{"num_hidden_layers": 9, "hidden_size": 128, "n_experts": 24, "experts_per_token": 1, "d_expert": 64, "d_shared_expert": 128, "hidden_act": "geglu", "moe_layers": [1, 2, 3, 4, 5, 6, 7, 8], "router_score": "softmax", "normalize_top_k": false, "routed_scale": 4.9, "balance_loss": 0.00546, "balance_bias": false, "router_z_loss": 0.001, "shared_expert_gate": true, "init_std_router": 0.0102, "lr_router": 0.00142, "vocab_size": 10045, "norm": "rmsnorm", "norm_eps": 1e-05, "tie_word_embeddings": true, "optimizer": "soap_variant", "learning_rate": 0.00863, "beta1": 0.95, "beta2": 0.95, "max_grad_norm": 2.0, "batch_tokens": 131072, "max_seq_len": 1024, "train_tokens": 497800000, "max_steps": 3798, "dataset": "wikipedia_en"}
Below are experts of layer 6 (counted from 0) of a mixture-of-experts language model. Rows are named router (the router's row for the expert), gate (a neuron's input weights, with its number), up (a neuron's input weights, with its number), down (a neuron's output weights, with its number) and show model dimensions 0-127. Each number is 128 + 24 x the weight over its row's rms, rounded and kept within 0 to 255. Numbers have three digits each.
Before each expert's rows: "mostly gets" lists some tokens that are sent to it at least half of the time. This comes from a sample of Wikipedia text that the model never trained on.

# expert 17
mostly gets: "í", "ñ", "Fern", "ss", "Jul", "Bern"
router:105152112097093137120140137138138129128165112117122194103127125144110101164096102136136128134133134134137111125137083156132156130169115122147144120142106131130131147154114056104144133187144181087186099121141116126116129131138130122126144119119101134158137125154192132121142095114160106119109097110141183088091166162129108125137112137114174113183131126142136159114125172129119126112122
gate1:141144145127162109116162124095153097121143123165126115127149082142099148112062093101128124168093161114156104116129139125149159136112110145090171091132150144137162128146148112081119127117085135097130152120118161137093114146122102152126079171118077105147171145146179144125136139107140146132105131119104121114098156097167124129111125170140184134143120100112116110156119134125137149126102
up1:172119127127113156115132097190145164127094178165109102134090118088132122084134106125154102131141126123128092132121112136100095142139137135129141105127159154060130093091107131102148122126148129170145134184156135135115110126120128117129103140126099126118123106071163122137126118150109163137109123111105163135137124099148133159138099119099117121179130118154175142133121102063143141161120
down1:103147167150138101144114162140129077100142069151174168139143159108128104145164097144160124157127114130151126140150149174135099121124145151099119127071083145112088105118136137087124106129171124140149108144129149165109135110120120152148132161125141096131077118126106138135148142125120079095130112118110070140146128117113157120135130120083141146114109121118118083130084138145091106151122
gate2:112162164131176134128122125108133105067159090124108131102138133135131093158114125134133144110154118104170135119144144126155166136163135139154109136144113136119121135140110131140137104133114191115082129152152118112090111121092143125085162139120128122164138175104179118135107128095170137077110133076153101151123153132115097116174144116181132143123114119090151104133132154136160168150113
up2:104148157144170130153145123145121123124105182154128119128154157129130120107131128117182068110135133114112115102139156134139109137146113141090166102143132149146161138149125142090165125113157134152129119152135150102118093125125141130092134123140154141173158126152120104116152139110146152136143108143156127110132147147176159094088099112177106133146066112102123172117185178128104162089121
down2:113088122116140133125110104116131108122138122141119132100129124160111156027111116148135136143109100149110133131155124155149132120160162093128155172110091106110142092109116138124124118164154151103158141151098116147137167137108140137123124137111091117109148119067122131122179108133123115161177141132129111120132100099137118158141155082131139122102146095139131153173149073163121162103164
gate3:134154114128130119135080105136207107133156110156138155092135106167146146099107095116114147131182140100134144115145083142122126181143133122111138123145135113106138086170178114089108088136135162107188098136159110109116137124132118129138105119128134124098115137149157115141105110103128093169145115078148111134111124140118099113131128160116171107116152120137155138146145148134130182126164
up3:126081133126126118092150110080113148135139193165138089166138185135167077085147115132150114149094120121198123128167142162129143165126119116158085117130115132126137118139127130118158109124125127143128064128117121104139105108160093149129156139121142116148157144115114118127118123071118120123110114145111149154135154151129134136155140154150130109128113090098118115128118157110103142156187
down3:116123123119147147121173131135164110138104118120091178154166127087168145134114109146135141109139114139082183146149126104099130141125111160124076119122130133119171097154130143103110134124138139150164125069159090121159114156106156113108105150124131119109131118126150140094124122120138145096157124087134166068126103141146142142089094122191125127104141119147123123078097131161156160130137
gate4:145164144149126105118147130113165131138130124110109156096166111183133106110098115169130188126132132150147156150144054114116118127132132109125126118140135127134109147142156102122142091129107104119112145087123146122145136168078153151132119127148128123121110116166175110120098105147107152160128115126168101117123161127134061073139141142156165135097165135110126130138130192141129160152118
up4:124162089118105101136134126150113129129123134158162183131117172128169121129132096121147141111123118144106135144140167138146132145151072099105127112147129148147145088180100136145104102120127138117110141174101098139131129135146165116144137108154139105197109186139110108097148146175096124115116133171183138121141166105149101128127085131131164104136148115117108111104126133134104168092118
down4:120143093084125131170140126069169150086140053122124109100195090144152115128150130125137126089139128114118156133127147116117113106142114123132119124181126107133124143105140110090105143117109127098152104141165129132140097146148089148131123127099139096143111125151142071104147123139126157116136125109092154149118156135099146087156158099163134155148117125130126132157130199131113135130157
gate5:128137149142091103122129163116170140157150072098090174161138135134151150139119120106134115102110104143107105162094104132117154103143115130130176131124132078118138115125139132095093154076154124106126155145161140126132105134130148089154119160144118100144152096113132127157090117119126140136078101130109136112136101192127123153126128121137140094099140173148121154118146182168149164110090
up5:102100115170102122123067136124173126156139140165111177154111124117104112081140145145174111136150177095107145117118144139104131164147168056115156139121131136080090132172137122132109146143112140162125142102136120141110156111095111123102103129146149137109115142118161132119155108139109129111105126144130111176122133126143109072133177089127154138117122145126110103112132105105148106148089
down5:175098123099136154111156104135106160100203139102126131133155085158124139093156126140145138121135118083139114153143164109107160162162121109118165150173137103126151101107143124114103151137144157161118081139132113171105125171128155110131141146100105133130094116087151124144146118135131154118158147149103177145138129129112124155102118148195141132123133120103116089121151151093150152105137
gate6:119183114136131158149090182086162135133169109100109135098159103134119129141126129146124155156139117085145116135103112175086096164093137120163127142131103088103170163077181120130146152169131118114132130128119163122108152140150151163134158090125115106092139133141122160098115113116135107100134136159149122120145130137113142117138095155150138099137126137100151160107085133132112176154123
up6:100143109107142084141093137150112133145145115146152098109154130123119110142156122133146134105115131116132136150143107106150106128145111131116147164143197150163063147081172136115166142091149173116132148098098132133106103130142117138104118114154106108133111100140061143174175117165111119145133154136125117080139127113115103105125092139112104098114113113141108124128130123167122068118088
down6:145115155165114076103134161153099119081148134113110123089130144104078128174119141112103104142112145080166118128101114088125123178128148108129106118148130115098118116141147106132115139118082123107119133130173127127137090151169111143110110153156125131128159176093098129158141142141115108125160118176105115089158128145118128131120119167135098135167063154124112129088083135126128133138152
gate7:072138141140114171152128098141090116100135163137157168112130160138088109098126109141126099156157131093114143110152151160146156124129093109154159145132171134146146105109074121131186162129107137085176146145124135120107150119107120140094120110089153120094114131160131131071134119118077121146100126118153140115148149084099135134116131145154167108105101146126154151154133132111145121141154
up7:142138104122120104143114188128136157106127140099117144156178169142151140157152121141103162117154163105139156154136123138102175151096133145145141164125134133096122110132176136110121115161067184103088157140114148111128106103130181152108155135175120157138110113112104084118107145137117115140151143114138162122145162171134129148141164101152129146092162142097119147117135113149124147146158
down7:147140110139105144122099176156106095127153112120169107153143132205155120125148130105094143160144127130107117145122109090116096107135163136125102123087099137112135147101141128116105133101151101171111150130116168147163117151132145123129108115183103148102166099098126091127106132123153116131135089151121077156135095106158137105157135128112124128116141118052150117120105139083100138129102
gate8:138133118088135155111152126125100159114128078110142141160134125139108146116145106134135089135086129091129127129147120168133139125100117124096155144130140124128123150093092121132178113156131071098105099149149165135127142150108150109120086122163117129110125113128145169098109126137094134086143169154150169086124144108129094129147139186133139163185122125115142147130126198157157133138088
up8:080139125160150086101126129147132152151097118114159169124120127152109113137135098135092097146136100163132095133095112156154137132151117082114121149203151162131148154124088124171123107115098145085129125127118157111111112130084149122106133128139100143139128100159159126112168101141164140112114146149143145123089125091108137112090108134109131103144164120133156120093154132161172101116080
down8:114070142098109147154165143187127129149112137099123153153142140144089107152155131093142111067122160149100135112098117131139084115155141125119150133136128133148174107166114123121156104118097130147092150063143073170105135173097122138151125108130134142160116097124116136127135146150137126138149123147128104136107155109132165137102129094104113109164139159147162111155103114153109165114106
gate9:123123116140097132154098148144071107149132104132102146099109158189135133144149117120069130119112154081112152121145089139149150130111135149145110125156153121161129110145141135119170115144142126097135134138158148137129107105162147148139125101143094140124110153156159137128135137146152151106097122144084125114127112123150092115133094121144155079166149071096151135091131160172149063142091
up9:126166149120131112165105128102136128122133156124126159111151165154143110094136118110142115127154138174174118087140130176093164130115139081138157095132107131128152132117154164123116111107180102121170129124096117099171105111112124108094118141181148133169154138142147114095142113124155137116153122102169130115133135138180184171093120133138152135106129107120143160094114147156123081133110
down9:157108161135112112106091115125097087120146106154134098120128128163146127159130108146109164137121137108120139107152178103117117148153109132127119098107153131164135158132138124148143114112120105158104145100125148156058137129087154154140132157115108090149187192141178126132136124116113130127131124190108121147147097120155152160120128118139112126169083147099086144149147171134147138158120
gate10:118108158097122138132146138154140125160087160081099152087144118105125131102159144075132118092126089147135115187175121089120166154129114101131088126134148149143161149146140146114154141127143110118094121100156119130149112109115096114096153125115128129141122110137129161115157074155110123101121157108126133154125119139143088182158125160153144127128149085134162142129159114146062123154120
up10:126154161143142112103117111137106132160174181124133133161124207113114109127126133105135087135109140163137152139156102146137135121143118150173101137081128131106129156136106121102112136122182095160136069101099144102112147111074142130108123157093134159142164129136095123115124139130138160130137153140153125129111140158131143081163095140140119109168141106112172117172138137101092124136115
down10:147116136095091171122152114138151127161132140148132069096127098155116140121107172121104113164110106107103132094122069131167141137172146147143141160137158131136120160137143192114167122120133141120126134133104126106167112109085146132079111101136136134100154186129174111117135122128129129124133134142105041110125118126144162139114112149115121119122117146124110119087121132126108153170133
gate11:141111146134142147155118164123145159116139119101103127145155118172167117144112122111131093121191083104158124057085132113146101136099148146085176112118132114182126152123153144098142166127138149135122117111086152136126123142126169123123132079114145153164145056173100133132107080123147098109108135149121121121159132135133101105116151122133148093105132126128132120104152127139129142143107
up11:132163109111157120098113125128117131160099089148122137131153136108150170123136158154090131103122151151153137139165091145151153140098152125071131098130125110117136153118114105133156126127112122068073149090130116129126138134136106169081131117126129123139164159129155156094092084139096123134114092137131138119119147161140113083091150180156125121120119111142110149131179113150149154077091
down11:099129121137133132126087132157086166081127148111087156099114137130129115083108163147158140109138159102146133167149097158132117124153127118136119112142106133142120122115109117072128125123111172136107078153176131127095126128126092205124137128135097130159117133066117110138136141154153103119145148112128091139100163133119101109153098129104132107161135130139164149103122149162111123181096
gate12:143180144145101138131153101110151134149156107123123136106166132108163119129125077134115098121142132119105134122145135099128109113114128151127127141124113118129123154138082146106140110187149138104126098090140129069145119149108144125120106118142108136128097143072090068118118101114174155140112085176169130135166155107128135142169138130141189153153083135150124123143102081131126135093140
up12:141137109103108083092139123115108142109173108157160135151119152146117147136125148144114108093126149139131159144188125083188161166129105147096113146108123128148098124075147088148117104113147077150126134139111116107114155101117143100095123116121177128105154160128146078050119141143102101150147155112102127129105092121096123139126142123119126128125141103132103143168134130108133150112155
down12:124137135128149095115154113113191135146160114135112130145140094108122122128092137102158160134092130125117153136191174146157119120129077134146108171118130111128150097134103111117126144113165071159125095115130117112119147157104157099127110133122137159135110182126126129153128114073115086127140157124098107120121149166136105170146141148093102134151076112152160081152099128142105140121110
gate13:142112102175141111113085161172118160126074129118135123124099117123096147083156101154128136144149091106092139095133144136126192152141115124155106116109125123139145118114087091138099122144135148127127152149171109102144120106183136120096125127144156132145160150091111152131112102125150113105144148109153176136117137136164161086176144086150143124161102119132129167124133112116114121167093
up13:102132144164105114127134160107144160116117106127127113124127134120127136093124125136126147139123149145119083152137123125134143159158127129133084090161132157157123092104133116124106157139117114116055169145157062128135111079116145129121077143072117148141140129099174147154140115130142132145107146143108107171123091114121110123073098107135116119136150122122154073142155152140134085114066
down13:145094096145110134144154170105119085154110114110157098149123105156130109140125136124156105058096106142108144165051137096119117131135140113091135136121111119118098128143107112119149091127122139143121141148123157117112152106144112139112139155096142099141100116134107121154166098136139128140196091076118163131143127124165184147153121103096093143124126159111115137088119110139121157095122
gate14:134136144164123169145082139135120128124137151093133161101085137148094155114167125122106124137127125147164121132132123119077136149121093127150115180179130126103102114144160150107135115124129144058155124134130140175098145121115132108131151122066112158116100106108127132106102130157135112137124141165172115192129123141152126126116143184114137119130202146124136110122102113142093103127121
up14:127124120183144109153132100130153109127135149161143160172140121088141105130132085160108139133110094141121157098099172197107135108140136180139083113124116131109096104109143119151162133105115126124134129166158134074091147141166116147087129106086126116169146130148139145114128158104141130086100129125114127124127113132117085087086135111144148120146114102168123084137155114135144159129118
down14:134135150131139116075158120120150116156129155150113167102145126140122081117174141115127170132162153113108115116154118121144135149107080202124125140139131122099151103112114124133158076104129127113111104139123133142151108132106113174133121135148093115070121143135144125110153128155151128098099140163147140167111116172120122135144079134160096102182109106111155148131099157182122108137153
gate15:141159109122133130105144133098120084141125123114146156130101144126148119127123151148137115137165082144146174126144122125134131091117072134122106084140106134089181135109071146129125154145116180161121107129158105112173106128130132091127089128129081102170119133073178092153145122117113113099162100112161118172139177136133149142132144114124159113127142143152130120131135164124090148155121
up15:120078117080077117144116129140110124178080143161130129120135155106096090126123127166125139151098126108113136110096108125113117128142151146157143102129092124126127145114158140126165162121135116106157128147150163160161066124159152137127107155121188145100116087197156111111146159113137126137139142098139110112148120172155123098086128138108109163118114115101126117153162102130161134125127
down15:161115128138099142156131123152105131130149128158155120109070123141158110143094123120078145189143136124129061108122125108131133098120136164099122183135168140168135165133086138091137174135167146133156111139096104121099161119112137110155114120124133113141144120130131175118091138103104103140120105118133113150094148149122092104106132139142132105159104127088112103111132092100118073148148
gate16:166127132130139124153155121106197124161112141143137187097138113133138088129145184161131145134145125140089068116086127159118112130121153071114163123126112139122160163124168105102100142132119151123119111120119129115127155126114121191141133132138107108165102171124156067081151103139150112129105097104152135126155115137122164135100103149108130115145135143110101119133144142101122162131125
up16:131121117159120125141121108095171131118149096134132118150201113109165146102147148133153097126084142117172115131117128122113146141097131103154182145135150112111180140133119122168154120115143125123096110110111151162108140107155132106158165098137108135170118092121115169148107144120091090100167124163145101147176163148153151137091150103165124108158139110152127167111119125097126110117108
down16:121115106150121158128104145118120152135155146163138132143060136128115116110130141101124138143116132149139119086096117121146137111092112168115133150103108105113183167123160148140105174097171136066090138119081111110142127130117138116121131125106128172122122133138123168110116172099125115141113142147128072086134141124134148119131139149151128122124080088118101113154090112088147153157064
gate17:083152093139089132131109157119118119117163115098156126089127122118088118116115126159104097136168112075154091126126121142105143080132106107109118139167152152093143110121117105140130145135097115115199130133148102146134140114106105129120126109078137092129103139149120141096160131131112140101142097152120157135129106124098138082174103158143151101141149125104109121159113182106097135098179
up17:107088155187135146088168145160142125132135149133142106132134086164072170125109126143121141145097179122130149136143104108135123105136149101133107116099114101134106142150132128094111097121099152128131127160115087100165165105098126114120154100119131130126112126116104137149147121104161149142134125086082112162133116102087133083135110127122100170150156164131132110154164092163144083111104
down17:116123164136118155122105125072095123149137107143138136132121136156133079164118131125128124153115139172108104154125163108108118144115139192140122163158138116084147121113102173116143118150131147127153103155114108077147141092115104104111133163138092121126092165144151127058126139083163182104147101165130167133135134095112133129132120146154170127123126108128075113125144135112101114132132
gate18:136146107122139179058175142168122135160136178107087133128126117155119148120095112113154130114103170113136133153149127136178123156106104109130126115097150106126119160157096118108114121144154119151168108164140158117133107111116112098114146149130073106149152160166129111089188115146128126139112150190104123109132125158139114119135127133134129151147155108118111143123117136167125104078108
up18:137146108090107102157136178093099129098151059098144135141168132125159164154136115120132118116106103127136133128162137168102136114117135109107120148126116104146137122098145156146153113130097103136128138105106128130113114111154110100150073125158119128196146147128162089122079160155078132159191135114118129157145125120146115158153128143123122157092143107113118125107080145093128126140156
down18:172120105106140127105139136171150095127132160156067142146154104097140135135147114124134128125139144119114193129110133107112126152099145146155125145146133129092135080118169113102090113106146124181135095147178150108154143144138129154152094132138095107099108065120124126118123140154132099089122172123120148135124118083120125140145138113166154084115130116121133151106159162136177110159102
gate19:112130108122133147141119082122150120089157116141108176117156090132110112124127114134128129166166126077150120116101116143114151119124191149092076133123113124137135127151135137121125122089159167136157093116144138113115111165111155181182148078101132140172146142113173114126132123093147143123111118094148107091128136144130137189141150082086146105157128148125128107145099137115152121146118
up19:086140128103139096141113157118099142102131122126152129138076133135145130114103088124139118145158168133110149135103105179050106120135123109124129122137112123104103103130166136098156139110110167106100137113133113123161183148121112088108096100145161110110137088076128129128095114119106141167107138141137141080103141127174115138104127112128181134100172112131119137136093141129085139125092
down19:113107132094117112152114098114124137161112123125142114139119107114095092136135125130148132118166046126086164150138117135159126079201108120159162147105128141134148146094148141152122116129148122132101102126073120118124090147143134146097073087128152146130169177144138122135156111089098157137133123090096099131144120105115083162138144119113125141122097151113130112099129123102115148117158
gate20:150154141112138131127160138152132151115128158133181144124126107131154129145155076136131124163120133105137182141110131140108124137139169104152125106123111132137109149105135083152164122159134090085138083148133100145097165131118166080099165135108117160140150119096101101096148116126161134126101148117167117093105113107096091159159174134105130126153159148115134174126109123151129162086090
up20:125117136153126131129139131114105087126148124147119140138104155118120136113115110127149102120143099132144173092133141142125108085128146144113131084099145156141148148140138077165115157052139154125134114155058125155115120166102113083143111146107130145136160115095081119133108154097199091132123152103134102106113064138130094116147100143155122117096125143137145163155116135143126127119106
down20:094099144140099078098159136102124107135102109088125193122154105165130155134119124105097165071088117120141137118106135102160145125143144109148125117120122099095144169097130088131129152121133107107089114161156103103128116139134115130090126120154159137118092106115126123088121122146160137118098159161133127121124111131140173128105126109159134076116136079127146105135098117170160184130117
gate21:151138076160121100090152139153167121087153115116107164113134107126100109141146130139099126140121128146135158120124117156125155095144125134090159129164112108152133172109161105104071139122147150129152107155138122135117177103149144132119140130130115112098135128156166136152143097170128148067157133122132172107157146131160114165144124192117161103151140151140137115139071085110136124130158
up21:096174151117145114123111112154119125143136115084128081139082132131161139148142148152163102154175058130077120128137096104085111110166130069119134133111121146102110099150126123136159102152125100148096093140108116121117147174114097134123077122113105113150121140144088120115125121163124151139115123082126120133100110159128119092162081132148106130078123141135118115116154120117114121155117
down21:132164110134140109152164114152145154132146130166095140101123132152149153104095148165118143179130129125094135146188153104149109110140115104100135141135127137179165108151161122091076098134125122147164130060130124128145102133117165122181134141127093128141123117121164122102132117157098110112103080102106127166106154111143120159120111120153136134168152126144149149163134077108138104119128
gate22:099148123140120127153151136112145158135132115112066154141100138154073122125121106082103160104117156099141147107093111160124120125134106086125146123153151118154119080120111095153104145141109120145144145151116175137128183148095114106134148090127115073127166148101154153103120117108102105084171131146141158115122136148145108130114130096124121115159089171140145075124109088146133108106117
up22:167145173143140148158143160107148154127110151104128120120145150140079085157110159128091147128140135084172151117127130141154125140135058095138082094156107112165116113196123152116118138142130135146152140099154128143123152141121104117132173129109147123162144142091128125130091125085153098115107119124138144163166167152170105133107115164135129108155152139168111123121102122153113123138107
down22:152115103124106083116133100161136141138073111112149129111137133121090126071148174114118119117114163099099103200100125095129128176135120123086156157104122125166157106150116148088141091147121146136117112144152127152116147148142110134103125117142102139090089071133122139087089144162121122152149149111135133161123134133142159184137105094117126155107143118097157108109137109124142122131151
gate23:098123125118118125150179126116160156146107153122141098108180130121101155111105135139123101152105126133164112112106091129139133138136100092091140118159164143130143152194138149116098112122130110160147135099130100126106155142114106135132112091132105119164165173139190129147127154120175132128110091155180164138142106112177153126127130152148131092114175129120133167149133129134142079109141
up23:100142136101169120129134111157130138135118132142078139105211121123133114155083115115110144144161160154152148145130113141144144113117123103134091154126135157113119096158122087118105141122162128111125129149114161099161130143134109073142097158150104161134129145104184153096087129100129131169168133132133059159129114152109113136139142138116124083105115099117121169128106155122117126092147
down23:130083135141101133129080096119135138094160110112120127120106128101126137148099159123128128169137150133146115155139132122084093089125169127198134130138138153107200120112129120141074101107120125153115128123134106163119106161137140158165147158087125141116097122100111160149141131150141102132141137154112128111126176115101137124149103130160145098201101159132149112136108103111105095145148
gate24:104114143151153137114135105143123097132124079120152115140120104150127085136120166165155129112111144119147128140168187132109137133099106150141138127122106082087152137172079108099142128096139163114138122121151146133116106124139119131147159114150083139176122131123151098105128104091141127159127114123193153081143162140126108116126121186121143110175119121116108083102102142104129147091167
up24:149137139148146162139088126091140126145146140126097104107131117141087129142087129106108111127103101112151103107101153098111108137148161154136126135122099100122141097134136169118175121107093102091148095073134154126083112109136126131141095099064147158102144086164103136089197131108147098111137097144115121116119155168124121120120122124120155136169103131146167111153119085115133116131142
down24:118089154075130114118149126102098138108117149111142139159163147128104103122153078135139154094111114110120151190121141132136121145113152137093105132126135134098166142098135111173159151137092153148122092141139101083145134113102077101135118142143168113114137136108105113111122128118113144176124148156156145136151126121140155121146174122076151165144150097139184103131145159110121182106133
gate25:127109140129120112133120115105129144138158123111122131132181123142132099145103101143150132159138111108131183094144104115104137109189093106168096128186147117099151148116155119084132152116162128154144099116077101167122140134123150133130140159101131134131149111135158203119077081101100134090130116080123123096130145135122108120147140143118156142133148135165129086120106173131128150116133
up25:081107143140143141110157123145167092163131119132118120131113168141100140104121118128149130168145115135120122129155132073147118155165138113111133173147154094156136116120164142132045108131146193140152147124138158100096096133099151099104126154177116114106078124119120140117117152115134151145151102160127148164183097106142178142150125150134115171107131128129107143132141130120109122137121
down25:099117131128152112079108183131105139173115153135142117153147141137129138169089138102097110132150154131165090117107145144150121119124136129086113103126126131167112166141115138126179142128147117109151159119122136134088112102127099186110140078117122097135190165110157127130138124185137137127103119114150090113171100096145124085130127129140137107104153110106131093158084152129163133128125
gate26:103146088104150141135134101141107120103148173142104122127110073188148110133126150142141127154113140129133147119090129157135102154161139142131126110143124151112103156115126140099175123154128125136114128125153137068130126161127132136166161187155089138084131117162162181120097121162141140106091141108115142131149132117116085163150099160124124127147118106146110120100087164141171159153104
up26:148167067145101115145107130142148173132156127121126109113092112128175139090108127093127126161116172103154123117158115111146117126139134114084147084127142131115160124176130115105099137092142125164138120142133165114105104145134192105099148118156127138178119161120113116116119138084097161119112113129107105114144119079131154116114128123100167150146143089155090144163103134114160144161134
down26:150120109122139143110140133138160119136126147120113084148136135105088107188111147099101152114152081152125117174139115154087121122152094119093151122088171147138122126129172136136138135104148070141110113124130156092135101183155172137144113116111171149084124074114114104133138164081089131132146096134163115119163118153143133133171120122123132144112132177120134126114145144133116147145155
gate27:089175133151128150162119123105130113146056141108060162112110128152092124106097131105130155136135116129133161180151114118121153159129111099145097122154159135160122104181153124154135140111105139152110125139124101136131149148123116128136138129159129115109109124124157128124123108093091145082115161148106113155110166167096145141136150127151196126119122078151127181151114125116143121119137
up27:090142124106165112135123142129133129145154135136099127096108155115160151111096174148106107140098147130106140148108146100127124115171116133094106146136118130132113119178144116117071104092134102123115137115083155129108143095159127103110093154143139098118089115118154112050120127117126109125106091130121131121154115129094148141114140118102127107179135112131186184179165113139107120159097
down27:181106123154158165155113125129084126098178146124103106132104115132121155082137107124151111147111158099152137129101124129090101132113085119128124094162141087134109147175102095152109110129141113133120133141142116123181111133104147123129092142150116131089117134127149150140133109149125072105108154110061142146130143106149094118124141114150129157169135202113103141130119142166137122144096
gate28:107137135136128152175169100127091165090130133104169136127152144137162140135124144120113157138090152097094175131091120160108116133141119132132079113127142129096118141136125119128175137155119112114159127129151123161117095145100110073133178115134082162127145128151105129148128091133135091082110142152143151106111125156133073154114101121132132161139135152166144145108088122156102135092083
up28:120077139141124126109132097133155131118118143087140142129147119148133107137166101105141122108104112154149123121126129161183159133119166145087164091117179119148145105084172143103127123077130146091116109099138118121089098125124126130128090132139121111142122120083114087113118169127134110108110173134171102136116094145175154101106142100095129120074123163148091131100117172151107125141127
down28:137112150114135124100174146141119110132139100112144150131069128103177132118082119125120127165109149155141107151091150145106134141118129146152124130103138104115143098135121137137165132133123155075142098106129118142135146143204103119132127107129141138143106079087137117107098123101087062134129113141118120133129147152135065139087096081093134133138150099122096129156129105077102150135137
gate29:100119145143143093134115105154054152099132141155133155108126120151068136154136132120149139120095121096117137123135099165117135109122119141129123136124073131100125132100157110170133138144148151105128105098103105088141082140132080151093072095115141131161069137109091128155163125124156110100085145133148125104124152133098135128144088125131140156130125106106129122131093077109148103147112
up29:142105118113090162142151170154132155121148152136141152166109089116177157136128181149107108144175128115112098099125190165173108116133098145120137139129080110097153120142142165082111117166139115110124125130116140120171151128140142132159140120141108123143116103110155143104119161115148131116101145135094136131169146158164145078105120125094153130107161154136122172160126116136138141098157
down29:155139112146139145135157111147171092185082092141136104143128123113084110109123120119133136118080116172137128123139105066121124133136091116083099123118142142118141137108117126140158097144104124084122189141078132140118172157098106137127115184082127120131165166105129166150145138144121125146114119118127102139155089137139138140135156146094134131115152163142114114096124158077137148141125
gate30:113117133101136172110105112108075168128129077120141140140129161114136162138111095108122115119128145127131102122154118161132129118128184114118145124180112156104099138174164128140140123149115152143170045106163117118120118121150162102144146147113126136130143130103144120138130101091129085088123112101167135101152112136112113086130091107149112151114145134154130106067132161119112163120095
up30:108109115175157155115149119116101116098134189142140109132166129121137127099119103160156166138188120092113183139145106163121112103137113128109092077191130092132133105121121127113109149107178117137148101098121086117130149139132125142106116122139145180128103129128120104133126123111135122151077126147149123102177118128135083120131148155154144137105144160137146115133146140125105068150105
down30:178134157129138113134111169158121131072143087117125151149110128105093139140128128135177123094134124144154125069170142123150139109177137100115120106089145043138148133131179134103120151117185140104124145141115132100136136135137146102094139129119142129135088096160127120155134133131110133146141097145138150106090115119139103134164141122129100080145101134078123158112117137093104134146119
gate31:076168120143126139139134138150093133129114137122135155128138116110137138127107123163146164165142135120137126102144127135145115103175132144145120148122099092137100168143132154108151136145077130087115124145113153119116137136115149159120144135085100144173125161158168108136193108092157115125091123111182115097131166130103131125111154145100128119108080106134118155168173139169110064133109
up31:092188146169114141115112146106171120128134121124121146145119135097134132131166127128158119110158143152167159127113163132107123140144171152137149091157110133113206136107126120134139127157105159142132140191123119121138163134116132166125162140136114130123089072112110150156073123162125123140104136133106157134189084146134122111081147141121119127135150119128143115178168127115134112108137
down31:138145111095134151142128115174136188138079156183118125127171126136130136137050133144150182117146116129132140129129145141140135145143070124156113112110098133151106107150151122114134159124080083145124150124172137138084101162137149102131135128135146141108164090131152146129130162133124141118100145123137109109148123180092120077122111138136100151160109122157123102156155138156111115130102
gate32:117104137146116184141196095127127130136125133137150126163134133146118126105109144114120127150145189170112169131141129138127147130177097110169142162112114119137127169146132114126176130101146166154125125177171170150109112113110131102165134112112142136097142109135152154080160095117113139085101131162108132086131127139127091143126112168124154106139129105151155094088145157142111122100123
up32:142131121122096126150120156145114138130119177108114083076159087087120174100128121134156090130148155151131131120131145071122093102113123109154112126111128116140179103128138137146100098130144125158142126155073157116123097128159158127150140104098119135167093154152145140142146126149150120143163107138146099169130068134122153146085120134084116104135126155103148119102090120129170137103157
down32:147111146122175127129142172121106129167110158122100150116137134177128122093143115074127202129141097104135135134079150100161120139138098142120135112077110145148141133145149150110170165126102094150121139129108129112118127151162132115112138103100066127104189126085161130158120120142097156128129123159157099165153121148112108114122122122129109141084105163139132101138149164140120129135135
gate33:148145162139087137104067140187137146131195095082121118161135101132119121165162129103120102136127126122137106148134117101104106114142128111135107106151145127130118151137128125106147078114092117137173081114145124139105120087133124102118119144114100148133110088121136132156062101115138093140127123150133139065119144133166101090157141106107159146179161109126141129126132128136100143138116
up33:101147118112132139118113148143105151094123127147108120127127090120104147107117106116147119141114163111124152080106146112128133178089129125135098119110077137117087127138097151102145173107127164131091155121141122131175138149138122104154115072136149155140146156113127118140105121100138142128105110183128121157156189120110120170120138125137137103115148158113054090159109118116183144167128
down33:169098163119058080135124129137136105150064115149100106115122138105166107128078104116148130117118075112131118107157140128125131127159135106133152107140117115148156141129134109138123102149125123133135125113158144103086119128113159128131118118100112130112109129115120182072124115114107116181120150069100124102100160104161089094130121100130119132094133127119165140102108127118180120085137
gate34:085134129116089100107161139138153123135200121096104127061115140101115103110097117163162105157124141105098116179121077099146114117141122143127142108125137124126128142120123124139112130149166122125139124117136088136118102133118144173141097123109090161104108072127136133099137119126139155126150148135149153086172133128150100151167130084124108144171137135147127117086124175126142152082120
up34:145090104123131131108149142095135153094146140146123148166164144127151142144136124102124133127137117138131092107162111120100132106076125118116112142148142120142060127089128138069117143132139143103170138139127125119163122127096167173143164098132103097183150106154126097138114104147134109093125099121150156128158116174135164108163103092146123127102097126154119126169092120090077135112149
down34:111142127167161153128126188173123151137082165119086135112145146123110096124097124141151126075159122126118168170145103141186122146150105133108143158120122130124122117154140133166108165132144158135101105140137128151122110112114082113150111115109157116135104119159124165129143136114115165154139142157120125102153118103108171135084129107123107055169112131129108139151144138154147090149095
gate35:144154109159079124151150134183147150159104121102147078116141115100132153124113121129139143134145078086177129123142143128140122113122108092098125133168121104176159156177136128072143116096118134091146106093197118115100151109117175126132145123138086137142131145125137107128103129126151105113150131145120108147132142125168088146135111145125150131124073131122156134172135163117114108110106
up35:140137141133135170125122112142118145104090121103107154119131137086110092144106139129105132122160117120111124140119176134095142100142117121122126134142121137090114084123125122142115154123091135115153150173183157160138125152087167175155139136111156150184142109101111159106123151130112112184163090110096165120065155137118094166099115136120128108155125156136111142107152109131134183115160
down35:085107146157079196139126114135142136125151171112121136076073133138145153106114138137132148089094131130124139158065103108109133116123141121140135134121138105129154156125132132110166141066134069073152119108126095117106144138150092127133110137092129123145151166150148115144137147155121125088109118142125114129130123112149112108154142137113154148100084171154126153109124151115102121139082